config.toml
num_hidden_layers = 10
hidden_size = 512
n_experts = 32
experts_per_token = 2
d_expert = 192
d_shared_expert = 448
hidden_act = "swiglu"
moe_layers = [0, 1, 2, 3, 4, 5, 6, 7, 8, 9]
router_score = "sigmoid"
normalize_top_k = false
routed_scale = 1.0
balance_loss = 0.00105
balance_bias = true
router_logit_norm = 1.5
shared_expert_gate = true
init_std_router = 0.0188
lr_router = 0.000405
num_attention_heads = 6
num_key_value_heads = 6
head_dim = 64
vocab_size = 7847
norm = "rmsnorm"
norm_place = "pre"
norm_eps = 1e-05
positions = "rope"
rope_theta = 10000.0
rope_fraction = 1.0
qk_norm = false
attn_scale = 0.125
tie_word_embeddings = false
parallel_block = false
init = "normal"
init_std_qkv = 0.0249
init_std_o = 0.00556
init_std_up = 0.0249
init_std_down = 0.00556
init_out_by_depth = true
optimizer = "soap_variant"
learning_rate = 0.0018
beta1 = 0.95
beta2 = 0.99
weight_decay = 0.12
lr_head = 0.00528
max_grad_norm = 1.0
warmup_steps = 200
schedule = "wsd"
decay_fraction = 0.407
decay_shape = "linear"
final_lr_fraction = 0.0
batch_tokens = [32768, 65536, 98304]
max_seq_len = 1024
doc_mask = true
train_tokens = 561400000
max_steps = 9121
dataset = "wikipedia_en"
Below are experts of layer 7 (counted from 0) of a mixture-of-experts language model. Rows are named router (the router's row for the expert), gate (a neuron's input weights, with its number), up (a neuron's input weights, with its number) and show model dimensions 0-127. Each number is 128 + 32 x the weight over its row's rms, rounded and kept within 0 to 255. Numbers have three digits each.
Before each expert's rows: a language model's description of what the expert responds to; "gets" lists some tokens that make up at least twice as much of what it gets as of all text. This comes from a sample of Wikipedia text that the model never trained on. Tokens count by the router's weight.

# expert 10
The definite article. Mostly the and The, often after of, in or to, plus leading table pipes and coordinate pieces such as °N.
gets: " the", "|", " The", "The", "°N", "the"
router:109113132156128119135119199143114187156107113148144113109138139109175126168104139156174161160117118153111128104140153092116149148075063110135100136119133218097143092136135149131100103200134131069105099101121103144160182110107096121124183123106132054120119146120128141163172100079137128100133130158131106126145164140078131092129126141145117156117189159126121173164123116093157101075148
gate0:173049142088126150118071101091156113142159086051140122155067071167116085160114089155146145145087105080167113103191149135112136143155189107192111157158199147170138101134211117122098128109153163099140080081144169127108155148145155130118115088076182113131140080087111129136186125106154157151142109139145135132066086126067103094167098116129144078113074143130113144096127154093105118196093
up0:081148112134183162113180123143112146122085115123048148112144076140131095092158133091125122101163117182113063119089084101149135079071156114139180119129157152122179122129152087135137142179143156142102121156188119041127101193143097072149144162176143147119120186129154123108104099157147090157104082147124124172147139142167105132128147154134148124156141144195110047135070123127195070076184
gate1:113086114119190108168111120135150092133114196154142140095096149133139073143128121122076088060164113148144045130105180129149126050148146120110175169124169153077135142137165116134178107132162069161129106164159127154116115143159133168141060120117097143109146133148127138197110093095089162133122050182192131151144146113138132111149068136205084117136099174096168163091116157109118096127137
up1:150121153140173150104151171127110122140058148160140080193107108127151163125115178112122178088088114185124090135140162103125158129100158067102067127170075123086173115042150108146107106106154123110169183105121177116210153089116119098117114109132145154144122141122118151095182151166134079150160075147151114189142122080133129096078166097106157120118138160098029132193143110152117150077146
gate2:109065131120143060146148163150126128120159163156103119092093182103104153091142165158210096101097140143095155145131136132153170140146122244143134160154137137101131178095148103131137139141136130096135170167187146138140136138149100173080104090104128139143105137131106146127172131130062040127158135139119216168118143129106108144069091157110137104121055173143125124073129125112057122108147
up2:161168139136134105115148082169148088163095137122153148115116056138162133129125054116120080136135150089165170144133154154120086139087140137148144131110114126185139106143097111161079121139114094180118140096155179087088176112131126158125137110078088107111132121168159156115114105173159138182130102130178050089084132143087114154132136199152133129125163129171088169199117123182161089138111
gate3:088110112134156132139152139142098145105169135132159102049110108139106115118121135101114115115044079149150159180125160140134129125129134073077101060139134138159110145118144100051171117101061136097157075183209101064145074140130115116121078104098131184130124149126133169094139140157166118126162111125126157195098118098125136115094072158120121074136111154101129106149124118115111107179127
up3:117108111086142141149107152136117093142125157110168136099169062203146158083083088127113123095218146122127088073185149146101078140183153162145114195109114122094136135110150095169057071153124148100144172112060097150161171167145116119187179146192087161104155063124172117107127133147073136181118153142118057125071101120179154082130144128114130157106180136137135121087130128102123124128106
gate4:137106070091137117100158137141125131083201169106148124093120116093087140143117152128105145082121108066150119143119102098144123106117108151130152126133137133132107114119171123090101116149130135135162112185113095151152125145114154112092144074146144118114103097146117141122145084175123113116150151097113113113056130103142107181190119058109084185035118119115129093122104113120106183136157
up4:173146120058135095091147157168176157064165136153122128087141090110098148140154135130096150107129139058120129154126133088140168082089094152140138121160113151124173070118156124158120090140128144157159072137132106119171140067114147139123094074128136173114099126146078159118142109139072101130197156169146150122078114117185095114174109139106100201108137140187199102175115172202089164131173
gate5:146050115178114184139142086079150132172119110118170106115163181215153092151142141165154158102106116135193140137085124118100135156132088132128099101120127156178170127147075146159146078103177102164074149115098110124049166154131145155149055040173087167124079054150175125130149112076116145175126129144112071140087165097081168121140111124062135164122103134164110113104136148131143096165143
up5:066117108114141164100151121080150138111124120164100122114175135137118114086100057171135113146039074123102135102121077125135102135118149103126103124115164083166133183157123129109116130137162073148136120153100135135086116131115175186149124084089144122087137144145178182075136095132141131168158166197192120117128129191100118145134133142182179157031061115111172137150088064157150202104106
gate6:097150113134105155199080101138119130177189074113149174107138122110062114060102126144131151068096110163135067148122134152164191138097099143115132161094107136137194201113157078195097119139130104199156149124112165118100190133141103116117128086148075065106106093119200128169160151139097113151164144119170110116051073121158168059163147131123133081094106113137156133157133125157145110181153
up6:152159116109140124203132120089152140140185102156113151149143148083062103130114150132176176154099107160119029128120143129140152132086198141090152173119141150080153124130149123139171136098104111170110113125129106145137139126131183148088125077153113050175114093147149160187112142146073118158189128088162190119112104133191177126151116111132117115124088134134112108177117126131146128150130
gate7:141174147147159051102119145140113129094107146145113108121120172122159115050127106133127097135150153142163139180149098098129155126135146087143042118188177100100120211102149088151083085150152095165144137155137138171133154118125133159112168086080097141097115097141090179147156096151142114140166120066113124096094163092095095125155049112135084109117081165134156153128173115119072123167100
up7:145122138137096083147085127131131139120092095168133167055108126148154100093126103083143066124168172140141123144086128070149134119084127175183075107190145193135141103170140098177152109194153104135088142094124128123107162121120122130145133145083084135108107095138113153196094116063111141061145110035113148166101066146091120134126117169117120171112087160130160115098130102146095116157101
gate8:116091161129110090123128147124128173068143140085138136111087145120117087129200145195068095156167154107101126131137098111082101122151078136099137103195144107177133137128098111126158077118117132099140074140099124120154119149125144092080098153130085145145124136184127185186115120081157125139085153114096095166116094112138067116139037082134126136084134078131172113129176132163057091149130
up8:141146140159131210140092067149170208143158110028137095177096118125125110107125067148120121184091119138187161092115117117137093161093158109201122108195149097125164119135152129128128146133133155110122148151149117102164134160176144129136135183163068104174125120161133158126131130103141163142138154105088134154045156099117152144200121101144194136103159169123115114078127119120177138159136
gate9:151137117155052213094159118067103175083085065078154156035097137128124050076116113131094126091110115076130108103148128149127162112133095132176101123108131137138133197081166096091132084162041090102177099155148148117122138125134121162125108111078089127103089184100127131164111155121153116080099174149098137080137121089130107109150070113112155086125065117126146101107098103135120119097103
up9:154161111096110125119200111145149092145109132154105153123141148149133108166158108185096133075125157169128156123135177135053150142146104139197110065163144129136117124168077076139156145174019154179173160140103114106172117111153191154077103114105051135151151188069090095174122105131164159074146111134067107098146148154119139091095146104152147075181113091086118113145083131101124139117131
gate10:195146120164164126206082155183134114084107156102110154105110155140139172101120107181092173082179187158172157144080129122183132160138094117137152138127073132071093197112138103175095144151139140175139099104120027138139125204141091185138141128169110112144105160159158134118144152106101082113150152151067076113149099173053123126133112158134095136079156094119097141159146181115063077224100
up10:127136145162145120182106120177121109128106141149144150132144167125195148105124135160104094127128174106138148114145159161153112088189115149120133131136069173107121143122101094144170132104154132161073119199156138153103102123140087159132173144135139104181165121142152096123112121126139108186174135114127130121109149110175097152157129099106109125132127119151143080121145166074062098144073
gate11:112104138086091130129166147110132137101123144146113162104059158136079170165132098159100156101117067132129156182096117085107106136125156101100092119142109088098119077134142088128152146095135130127105134178102059146144101093105085154086158141142165143095094102080108160112086105127067094154151146106188106051158085117152130101205164130148156114123057165146155148084114171093149069190180
up11:145166164143107135120164143085160142102105142084150138114103099163084087137083187106161128116118170105142138108108151144127093127107167122122132097078130152132158126177124206148119182178136155185104185255107130127142088050159116096178167136096148133139077139155119127108144089169129111131093109167100156126229103167144132143167097084188088136111191123122164092115136095158144159127138
gate12:105192141108128136141145127078150077104142116067135133080089127140099085101121174184107117128139072108063079112110132129153185097144093105069117163108063127191123106115179070088119136116116145093179088139102186175108122134116184099101100098092152154128078124091097136098050158095143132058136119173092120127166121166103086151131112147155085114140113089138131117171134110104123082173124
up12:148070058086173161137138124145138134182168171148105152119135127162087121109100076099105138164115155132167121147193114151096072150121155127192125133104206095061110147112096160179142143135075098114133141152112163094122146095119125116141208144149090124122146121117161121054154145160192183136122163105114081101181157162120100096149106115125135102080117105090163179067110140111167111154194
gate13:093091126145125071097159102152126085147104134080097104108162103162146145014090142155114172099105138072102092070107085124133153092152107166137148111094164118161109180106148147112130210059130099157101129154182157174165129118190151185071152137118090120141118128164128128126132194153097121134160122166171179143090102134154092136172094146141100170099115145173138110113091144068094115135119
up13:136107157134125143113108177149128102121113070115165114112085082138058131230122083050126112154144118136095205136086167139128111115121190166157108125161116184123144146144176149168137055114097174176186105143097110127120137154155144119125077151109136156094149134126143096114122134103152102140149198129139118097156116096096101112111170071117075127134125131132126127159185098130126146096167
gate14:158137157129104127092123062109134132074131107127098110060155083149123136102147071140102144085051161105153117180109165124121105091125088132145116113140161109100099112123136111130135118113044154131159114109156150146079109196136137109079089182155103077139087096061115164080060144128149095123132133142140153107067100086117115128114034128169163171102144081213130138137132153140117099142113
up14:102101069115132125174129092121155198139102075130166155104095049100129149097114116173143084095154114098104148124171157132149171113136105171121135103112056133129154122036118130107134122136139122124161167148140121120097132084162115090140149107123074162085125129134114090126145102156109142119149196138122117152171072105135187158157203164141074113126185117127135127150110155201144097184148
gate15:162169086094134148130178133188144144101090099101108214160091140136095135136141181113130057069144102090175212115095149115110201122157094181125080154159087119146091101098134087202125168114126049103141079133123134105129145148098130145166111106140089155072081057106122165106126180111168120110080126119079104119097136126121132144148110080144108077196126091143120114167123097178173148152143
up15:144098121053159104118053212081148172072137137145071137145182094135142150066149173205167089126150097118128094144128184114091152194131103110153103153151095159057166081185145141179156115131142076140116134149111103079113104140143139081107127105168165091126132067111150094162110170090113090155100111110160139132081120100133121099132182142120088132141145141129144102099149096132156115140114
gate16:100156161136140090204108108138104179111129090143103153066125121147132116153104179075203159100117166111122127093109151107145109102125155147138141176188104127201141159095131145128100083120155134098128143107111120147126107149094128167146065097083107128136101129137170125119107121113107119120123109085169113138100090121156132080110124138159128091120080087195139160111115099156109104116147
up16:100134174108139137111106082111133140145102120123161083111050117125192137129145104028150177095057105158179148064091118149091156148190145093113096118085116156114130101157125108091144115154162122123078157143175165127146126119070142167098064120091117130080164109186100114058142108144089064144167134111150110103129120114145119149110130124129109118093083187147164154116147128159114125118224
gate17:137136106142121106140124126114169103124118167154072157076129088111111132098109136099123225072128127135085106088100102062129182073194197140047137099110137148113161135130159122166106121122100145089137124131120141140153091120159126176053129167092106130107069143077126149087136081160214152116115138171134072091085098147125091163159107112144113148089082132103137129166113182137207119169084
up17:149057109152131136145155081183165081174161106188157115119176082190098137143172120097137085107107140160077124130097106084157098137109186120097133083146133140154107186088141104119123102158095133137157134079163153105130086141058060100152143121138135122081190123147214133112111163132157058092135151171137118115115166146153147138109149131155119148152115162128146148115147167192143110132191
gate18:148120098071102115098086176092126173093114135175175161072154137122132102131094143198158139098105151085164110139066129121132129126172072132137092077167148138165132199119120146123128166102149104084148130160086105155132092082114124120075130042117146167197148125162136078132114146110098147180146110209155135143108159095155066130133061102165136172150072100180114102150160204124080124170142
up18:182095098125174102151102105183174160148140055102138157142255144109117110115094085112107114059161113121122102123130108121147070117070152131129143140087084118128168121102175103177117168082137160146122133112132095146147080099085138105125116173105160174148120119133105137136146135188143158152134151139136117083124174141149173105109140094148172150148131138122138157162143117093180123176140
gate19:102118142124122125116216121116091118076197097135151130112095146125087110118119117112148139094115129139128079141074128095100111138129098158108103053159183163131182113173172105183162108153120185124158112196177145131047146149112143124129106079086116097129081133162161102140071126154141136099093130125083109135085119139124111129153116094146128085074071165080137101090160120126124172115143
up19:095151109078164189139130111142065116189161135127147124126141138120142114180150117162080136148092115116170162126127176135123136147116116149154150132165096141142124146124140115085119174136136129117093135125157136095081120120171122141152148147150093142130173136135091061088145159132114172159050095139130122126123136122118063141086082087156112171104117078112144094106136166154113093124128
gate20:133099103157087155131075140073113124060073156159107163109087147147126091113138094171112167124108184193107120191215135111162168110184166154163108091113152148122119115079108155182114088181130179093136100114095141108086119096172098137125106120131116173157106083127137136181119110067161054108130136151130128101073103112142120076116153198068120117151060114158128150151096127166091120144151
up20:138118122171148098102120117165154103109119137160130090131176100162075086162129145159070095116139161194154175122128101100130140155141163119136086126167225140196098201094121124209101140124194139085137114085134141142150116157160148134123140111134142167075112068151177172113165120100138140179085156201097163105135135121140138135138136162143116149164182141156114085144167166123092150110125
gate21:105140178135099116133208183113130168038145143084105141107104162115135123071132165128069115061125115114153148139162092143171135104113147148105133129185184180112118103115112087166116120130113118166184102158153138075164115159084085139114116139118144136097105091105151126099124110165141144149121128074105120139082071155091138138166167129135127141160169139164151124125170096120109117136158
up21:134104118158124164158181198164143084115112159148161084151113160148094141104169153140120087142107093106079135119145119144134172070091184181149146123147157127138103089131108134148123082155094123139061136069119160123144171141104107175115116142135170084071070150133099154112134094173145126161129131136079175160136080086125064122143138147098106022175156140118151113078106101133146154109096
gate22:154135172149108173117146119103111154152183094170123106131118115152083134094143112089087151050068149150094163088148114123146104086143087174131114105169072140168166159139116123117142074130101140131166114093072160154107127164106138174120118139151123124054133091115142156127106166090153108116133116109103093145084142151081108097197122109105107114129136055132148164189136140120106025115140
up22:093145137091139059117123157191109131107117145096098171133100153097152085118122171133119177151156120085087154139096097138165114116141209124123136144128105136116200125060119139113086176134130140180083157163158125116203142141123164131120142135194163123133129157113130102147091101186130137141099170169089210129103104122149139137109089143116133144166123183101114130114140186119115183157184
gate23:136135177117079089163140115153168109072139126121145175108087124128116124115090163129147111114163143113159066091100135175108135066118114178122132138176122139072125141114143111128115124092091120132171089166129127146127127127111129176136116140138139156120100140074101095072155109139143092085189137197105157151115203130121091113164075108080111114133101101151161090140145173178116095178129
up23:108084169128067143128167095131122116178144140134130127100155151098094154085119127104155164154152140126105104190104214154139148116110166142060160117142120109096130118115094104132162107170129105145080128121138166103129099117088133116085080127152089094143186147111139125118086109106077153136154112127054165107103112101108171132101108183166137169097077062192133114140145179108094106115108
gate24:143132133108125142121166158086158082087138173084101108107084131166080125110073106119103090107098099062125165113111053094139115140114122152169130083157115145173082154058092146136138166080116184102125148100099128092092181150140115136163162112111126125152041106191145115124079051124040078119080092189143166105153100103071103095160165114102124145064118162153132150150129125126072146169144
up24:135171136136089129097154175105231114166110118105057133121142131141112153114124138193180118173133094123149139172143114121137054065140036106156075024138142205192168178076126188075131127156131122109101120101114092083176167106126142108094188162118159106119190146115159141116150161197086107135096105143092100087064106157120097129174110129124140153122127112109104118107169035166158130105160
gate25:143090182074126164145146134135101080161188127119132134086107147076041103098061135145139146140121080103141120052133086152107086209130172121162174092137160106113120156103150135155105182113124058128110141115062165125138142124038139161049114139116098132125089144157149140099108140100084112119061137135133094182090094168115088125132146094171119093220105095136149168144167085167127142148166
up25:116104177108102057101173213117154101069132097137154097168100127108156075201101148171095133116119123102144140052134127114193159155069168152141149177127150096137113143168114113154130116031080175111133137128122146138126120125153144120098099142148154093191120134124094110108161159140116164118141135165130196077146157136129097078183161132058138120117140077126135166102183122142110155123111
gate26:121071175097132049112104180116064138126086150128119122098157095154131143101156113127051060158117123058154171087100146120140089128190111164150151104169134162141154197120117056139087076117082106119153141133125124109088128138174140139132122150126168137178130135136102107126169148085121161102126105162112105173103107139115098103145059027177097086087156114106101096128197109144122102124120
up26:137149125113103102117126060138118112144070122126037130111144113139113120128139117099127100151145139095152086139099143105128107116122093129136117109066106127106133167096141123066106140126150081183120086131126182088108107149122103141137150171094071157109171126162135176144180184089103125191040141096159113120120114134087091095111085103131131110142141096097113185091152077133150159135069
gate27:061208160138132136111097150058147185124172137141157117100178155101108150140116131160062075063059120105081128122129050080082118100129140128125189115155088130142147159120158024133156127083095120176167085070121079155145153119180119135109134083114088107151089162161083193132104134103126112078165088140128135142085166083046141096169102093146132060089076107093134132158133130179102093179097
up27:118141116102125125154105145091049167104122140130109104156177165125129138101097115157144103123092127109074143118143124130111124093109182106178157105151079109070140093140146077117194159153137073136138098209142108100177104135195184171163112149086168161167141093159098126137151196135159122150148166129136107154116171085110108087138101111152136114106119135089133179134111176082145116133119
gate28:183064175097114117106109127112083153111179146124143139048125178129051081065141184112135096114159134048123101112078154141079145195083109090096148112182080179135115195129097144171186062095138091098163110163091106144136126150144192107086094196149198164149115113130095097124099139141125119149126133098099131079116138151145156074098129140090115100108129054136103082084187134162068154112131
up28:153111109078119176139109169111169139122169140179067151127143197115118108072151156105078090117129114101115134063142182074160155161109097082130088112118096147153111133081118104142183115154114108149148151137134173098174139131108195072132128111171134113080109151199082125112055178077091140141096139158183155086102120149099133160131125119089159089135155115135165095114142166117139142116161
gate29:097135153103119101176135071150133122081110058144116132146088141188099146136076225095106079045125130089132157074105145088133163089119109163137093120097121128122093181158128152177139129129119130067160150129122125153168142137081104155114113155188083165091139106152159114072149151141110115098119128105110123113118120147203137135156080107101136142166139105178142148137119163197155099160125
up29:147071137113087139092138126216118154124148133127073170104149133158184165186135119090134110104142103121077134143135082124166112096186152140148102118160166131141094088151150110127108161109165158122135100152116080071140099112116102071162127173144099142134070205139113142114073148116186118161213113135136125116108106148145078137156116125106233171116155144081054151146111149110109083114116
gate30:164187107109110206163160075128098122139153148103106131075097138107072086080067168124116131129141066103138125123146149094126117111134072103142113107173142154126165154094128111131174097104135150133145091164095155132125073137119128165050103167110107160139087179163118125139182144112129103147121185149163181137086124109095137101107115150168105114094057109110167168151130137102125097138195
up30:122192123134136073139135137112148092114142113124106169121140130088086122056128131069148102126077150127097095113169097135128088115167193108133101078105164138083167116177151121113142146127116125068161145108179115174132149149134097104140143167140140190117176143094206113111106126182138146102126110114134181128130128170186075082106185118127146141101148094121118125174054196105079076171139
gate31:132135173150134138165121173089144163105123164089119129107128139152121070125126161135103138065106107068130107172139129158148177140068146042126119109142133167187131091139166140131081143104154099076160148094074126138116105140146130168124125135109143152156130109118132089079171178171101144082128114150141086085095128111126107145105011108143172146106131133107144073080136138165089144074078
up31:121059175087146165106087186159096083176142061159102101124144129119134109068127148030169144094080181154106117126134092123139106134151085146198172128157109159123154173125118103051169114176144159161096151124101125133148152144144093151174126164132161115140169131089088146081175132129103078109078110099148094161155141147098113087117192171148150122090066174138123108137132148135136132154163
gate32:165167149125100136168122152124125181126178127135118170118114148184090156081153152133170133083159071174084107114136089091136123180113135135121105083138137154162232179109153073116101118149149131178104156095147141144095146130102115153103128077116190131181137103124132183155107050092120140107130124125127150188142125178115083126169096083145183043066137105180117074163154165185116091123148
up32:117139171130114092148151102089115109141134165188135161158107140184133106094135155121109162144125178163109152126170158109124150173123195102132100111146084159138111126156130098155168148165109112141084111133114056173139151197112116118092154174099142059148135096160154083120125140157144173122156137098159169153111167124100054159178123113189159092083140149188091127202114117131121139158166
gate33:115110149127138131142119119079106169132132113141157078085140108103117132153090154116126159104120156104129111179159169107107108138143069149153137142132206158137143168163181134112179126099121145135132099157134120121130109104088084163115112126103116132083125176148112084108149169133126118117156184125104108083056100140139152083206121097159096095160117119139171136119167112203086115170130
up33:137164131099145106104111128121182119097126109107126167150127111186145100131134114163129143140116149143118122075098082156164095111154191111129129140103095093105079132083091139095075119129103151142128148102138193153123166150134176151149173146092101180195078106129128146179112119104099094137115115174163198137139131168074125092113112098061083099053086140127126176133058162083150122102070
gate34:096067147139117099132130090126140142144129126138100149042161112137082132118151139140116097093125127073164072059129134109103127093097109116107112082148139121196085092148193111171140159129137080087096113161117111141142104200094085092120074150124078113133096121105157140076137125167178198160091147149117141059059135131122148165152091131169066115122118144104116135138119164130119135190161
up34:123189106108108100102189144101157119086202161191198060166171114180127124123129095087104081161138149129134157110107116112166148131117115194112100152151081109094162176102112154103119163106132164134151128110140177143139141080102146198097135139106081149108092163153067162150143135095150095118109160166201114145132155094114158106128193112135145136189151124180149131125155102126171130102108
gate35:124157158095136170094181127111108119076105093146140114098067129105095167141122127166142165096103111074153120098103145132073110128124145144168115121100127102154083186135091149134178094210091120145126116160135145105079137099142129106143128075139047139058092092134158086127103184101159098082069129203097158133090140104136113098216077092139129096108067124155131087114081108143135128116137
up35:052148107123161170160134089126178108117102166123141108122114119123137124143124155110156154086126110129120103154168125086147154132080166128085154108113147182120120144177120129184122121105109123107111151145165134114179083134154119159176167136142177093127104103126145190168088101105100081146141151084136115115155127090182095154095082046119151179109097140155150113151119079078159119091082
gate36:109144154117123164113183156146215161106125130121119124085092128144156149126135138150109162061145080116115124178144119134065119144151136101090185132133125165136150150130150176172123109087077149120159098137177190093138112131194208096072099153125143177196037076137111073154103127138113123144088102169100146136141153091176158107091094133141143123201126197152106137194104092145105085130171
up36:108112085162122065131095103048102111115094059091199128093105115176167159114120168128106169115141120192065153050070165123077135130154100227138178153169142190146107124108130047113120150141162192143102067160106169151101147109118099136117126126152153065117130114136113179156145084132137151102105123090149065116142157157147133139141165136121094116077115125140102099173132124131134144172152
gate37:131109141124056146141051087143119129129146120124120161085117177153121151117087132175124140113093109110117132089114142105144121149140101141069103166126135127154109136170077109129148155173117192122129135217160082161133102097126121087115145080102091102143157087071182122138129214056184076121109134099139112118132139092098106103145133202150107045052124136120142142160138111112112097142159
up37:138161144056124149155077178190161169139155123141124104139139148086143168115106124097156197097120145165090111109086203118127150073145187196115102117151112159123140151162126164094143074128146187201180130160172119150151084074143138098122120104121161092170161105111169127122206193092141118114089105128108088146147120132174098112146136204160105064150132118147164178071086134090095084083160
gate38:147141156096081106094097156076162134162102083113147178039068142109067104075067153087126129057143111138115123119090096195128123120104172147100154163095086154151098136133143093108173125105095138218110096172115140126116153121141173056176145081095183114143128129125106140095096133126108149121167159130117095082138105143173080147112107127123081121116120136116116113155163134156121162139143
up38:132142113120144161133140104139126130080135129196143101202136142121172167151199120203180137169104160148141140140151167092156150140166117139144098107125205105072150118148116152109104120151148122136147129156155146120120104166150111154079120170132108148118128127106119113155157147144199137139057120142072150172110146107119153084137130131134177082119114125141120143115087142072128132118091
gate39:129079099182047121143104125067144165096155099129109192073104128069135106149133172145196147110128111109104085136168118099134118133162139137233134095105128120131156154191060107163127161183096083121170110172095137128117163171148084165157091101120137135118104094141139135128129118199110118107106081155070124129062111186142094084142153134073095089132110147160102120127116123097084168134129
up39:088123146143130132165103166150178191166143151126161110149168121147106141146179183129177155114104140157155094189087097058164165086115133128175137072117173152125131197121123125170129158130167140174105132167112101104150150095110129137151175125158154148092134097127150202157134174174082105160139126166128129170109187125138099113121142151144115128106179148153096104118169210208099196126181
gate40:109127093066137125166138124130142100150134124113143165119089085137137147146148137137136096136150116105134155156111111132181143177148105151094146125169139118125094160162141097167099095093115178146159148096121110113117099180130154168099114052179092055110124153122137109101088138047115143136164081098135126134106125128154110202137134126102167170181115110062142103089151146102093143156148
up40:135177100113115190133106140111126147106143093138109144145142132074161127142108133118162120129148145138120092155114188066115149141126087170147176142082149130155093141133083175053165060120160104161144122149142102155115122081198113128102128126127192188139130154090106129149163122151068127127099168086123112100129138157115106135107075112107097087115131121158142165085148084152127159099107
gate41:167097105130116113166123128077166123072102110135199139121159147114142160087084158125090118077083122104069149080157079176117063114108104087114185165162156138109125156073082179171106068100118120156155101132156179120174094135193064148135074130088137143101095104102108176100152198141098133125102147105106105095119075081127185091109102148121130120148100140118112172135185188166127104191130
up41:120056131154193071174158156097180113053072100132146132117131125097124180114178147132182152156115141121097136128147069164098101104108098127147173110112156080100093113080148173120129099094139107128170187141167140149193187109193062137087131090148096081131157125070114178085085162122141143113129143078092128111131125153154165094158154115147122102077127132074103143137150193085064089207122
gate42:115202139098138129080088139102103105137098166185125138083138157094181167093103140106171088081159121141137107138082083055139128184071135149136120163138097115115112167097152088096141125069117113138123097149107154121132172170152150100103110045130057140189157077156143112160069118101151140140132150226110180153110104035153128156106071122184114140146135124141113118049148099148004119177088
up42:113165131152120063090135138105176149187100143151136091069126076137158063161138126114136086065141118138122124254154135145153190128116157113072123124142123168075160124160155106127172209161087164124130132162135167164120143141192167144137187132173075136102130099106195109111128119093123164121114126125107177117100128108133137170063102070110112134070184147133151144092150082082096137116137
gate43:128187146122108168154102119187128145143140153092169193147106149134150107130133146108074089080109118102129122097176129132110091108124117148195087162097126134166133171118111097154143169065136149087145125223137116129165141115121108069125101139097128106096087169151109080099113193152179157145120070173105148125107174131047067104189149140158129133062091138111190108134105117142095050105143
up43:130132175129118147132075124134099089179124135156134138162176116152081110118117127092137220102124100141129146060134090149078133146122074104113090100089192141155097212038174148164068128124133136149133167141123154116132109159121094117138090096110167142158149116128082107147139182122128133132160119182137099073144099138074108056122125148127119191099176101189103110061106106124097082137121
gate44:095107193147103100129147117090106140197093097213122083087158136130058070135121104110142130086125077117097127151081130124182099099099171041138123132099079159154120106127152085130152126071109167213161112116135159120131101082092130073085108166156113136124131117106166156125183184117101200189130145168165141101085156144151089082178159096133070137075082058183146126137136158103114092139078
up44:141108194097105123140082182129124175163117098185137158163154093087176154114165156137161095119118133097112150151120119111105081107104094192172131159123092106108128132167142116102162122168129093106125155095149156100150072127102110098194057148127079077162220119115198102064149193137141105099176072133080120126076147117156175150157111118070115097128160196101170120115085140114110117145164
gate45:090141095179089125145130113134144138111172116134171133137123116120128150129163107186087096107083135130156094127111136071091165095178110116105160128110192155141189097145172104152118120117172124185161094142164095119107162190081118119172087103158097146131108025131131124080108146095158125127159091176182171115137167089142125133161091118142130064131027082147152161090160178111086147176137
up45:169124093174112109143071213086124089200120161147129106115140106163161142141129108110068127102117149123148140107083121123084197085185088192125114100151112197146160097179138106140147102125110160121148128090214118129087117104126123121059106168137100102088176099159137090120102100130182186111119081103196170105094141112077185106170093121114134140166104132166155130109139125139116169101166
gate46:062133145112130124097119158121141183111107137110098059087165097144092150122120142144118092114087136131101159172102100115167127114118103113128160168146108149155153137109139136149130146126166140148104079159132098131118125111152116147122126122096104117154104131068124204136201176113160126126100126138163084095142089051125107166169124055115157165188101106115192147105157072130035120180112
up46:101081100182158108130121099139106143048158105085091075155139079138129113142146073145130147075109159174117138218160089159143114105146135094122144121202068125157131158175120165161105166163184102133128136144109126165147147101105109127122067135127108133150139164172109171147195136173147089139093136104187092129131134144130158109122171208105184138187110167100103115164121051152116102134117
gate47:134105083120154168163136186125103174148167158159207102127113149083140145116100136129154077113099100137116113112210118090100112064120113167159145118166116153167122115069162109111129095092150146080193133169131087223135149135076141155132126114157125163143108158103134144137129143126135128113107115123191141145099075174070140129141068130109055152134103083163135099112131108184197107167117
up47:121133095107139079137075150100123155140086095092151101150129128206092095113114103122141157129141122129110100134121120147160148081097112089140152094126114100165103077055186147117185133190125143157096101164155126207131134177128138163126183098181122123130090092104172119165189122205081139118161155142115127231082113151165154100167125181130131151117107190186111136120173156083130206149136
gate48:141120076172136128127138161114101149150124089127154139084100128146112151123103133150117160106092125113113135169135118109106133091079136145121120149126098090100150166136128100186148148134093085179145151188125125114156103118122100162112155108122119154097020132159168093098162205111068104128063105140118129151087168142090125159122184125117164106109096092104175102141168226161198135133133
up48:131091108119107119097114080180075177116184120136048158105129118139120156150155150161133127176094109101144162093112141093093139106112104096066107128108065068122119123086100166171174141120213100172183137129130142133156105126155115095186093070114131116127080126171091180119086142174135159113150109109075075143140133103094176130155182104146137152205163166068155172029095136129122058101121
gate49:127158183094105152152145080156145144099161151136117166066160191093136103141107146166146117048121158105166111161115150141120082172111106153137094118134135094178136153163195062145111119093163156149181114118119134099120060084143110136079107101142122116173101135127149121177093089135131096149089107162164119127103091136164120171147095130160103126105133172091122112105175110122114122106153
up49:160168084119134117141140147087168178096072099156130105129145079130085184097139152099113096181108097126112118143120155138108135134154146137160084150157171126088189115090106164105141092207069155124063141138190118049086168134115116159151119142110168165110146141134112142137164141106119144118130176197194160125126117079140155106139208181181146103181113163121140185166114156166127126144157
gate50:109096153136108163146143127116109100079109119170139109060114116143124106103173123119131187121134152094112136156138082120094136119189079149092142219169081148117126122137167181170144137129144111108158075129147159164104086178110114121114116104140124153123086085095155129126109137085176126125118138115157112145123086093111156193062107109142155114084081063139095145064169156144082164105148
up50:139167128149119134150146101152111091115113180123077156154113134199109127161165120121109109133074097136186143140171161179067139124140060064097145180159078120163117092124112161082137122147152103130148051077144149157096070138133123135107157135123115130115157180126160143173090166124130086169109139084144078134176098085104193146121155086200115176125145098153132105094175132146130084063126
gate51:143218125085131128168187139117159117120147171120116102095119161143196159166106167139121142063155109096169122101156131110102126079166109151149107089235139175100106136105111119161153118101083155116152080141090167022153102198163164128098127142106087096100094082100123117131053135097081114124147113144112150097088122147125140150159085080141141150129123068163140101169095091142123157121198
up51:132142149151183121108056120126129146148137101142121153145136119116119111106130151095168132193160136132072120125153071140181112130101116188110106118049132100097163112150139167134103135106104134093100143150152140144079136122185100127171143086144121107120160219145138163081172105123156108095133156041134114146094104057152146134137058105127098071052119173118091120068148152128135110129101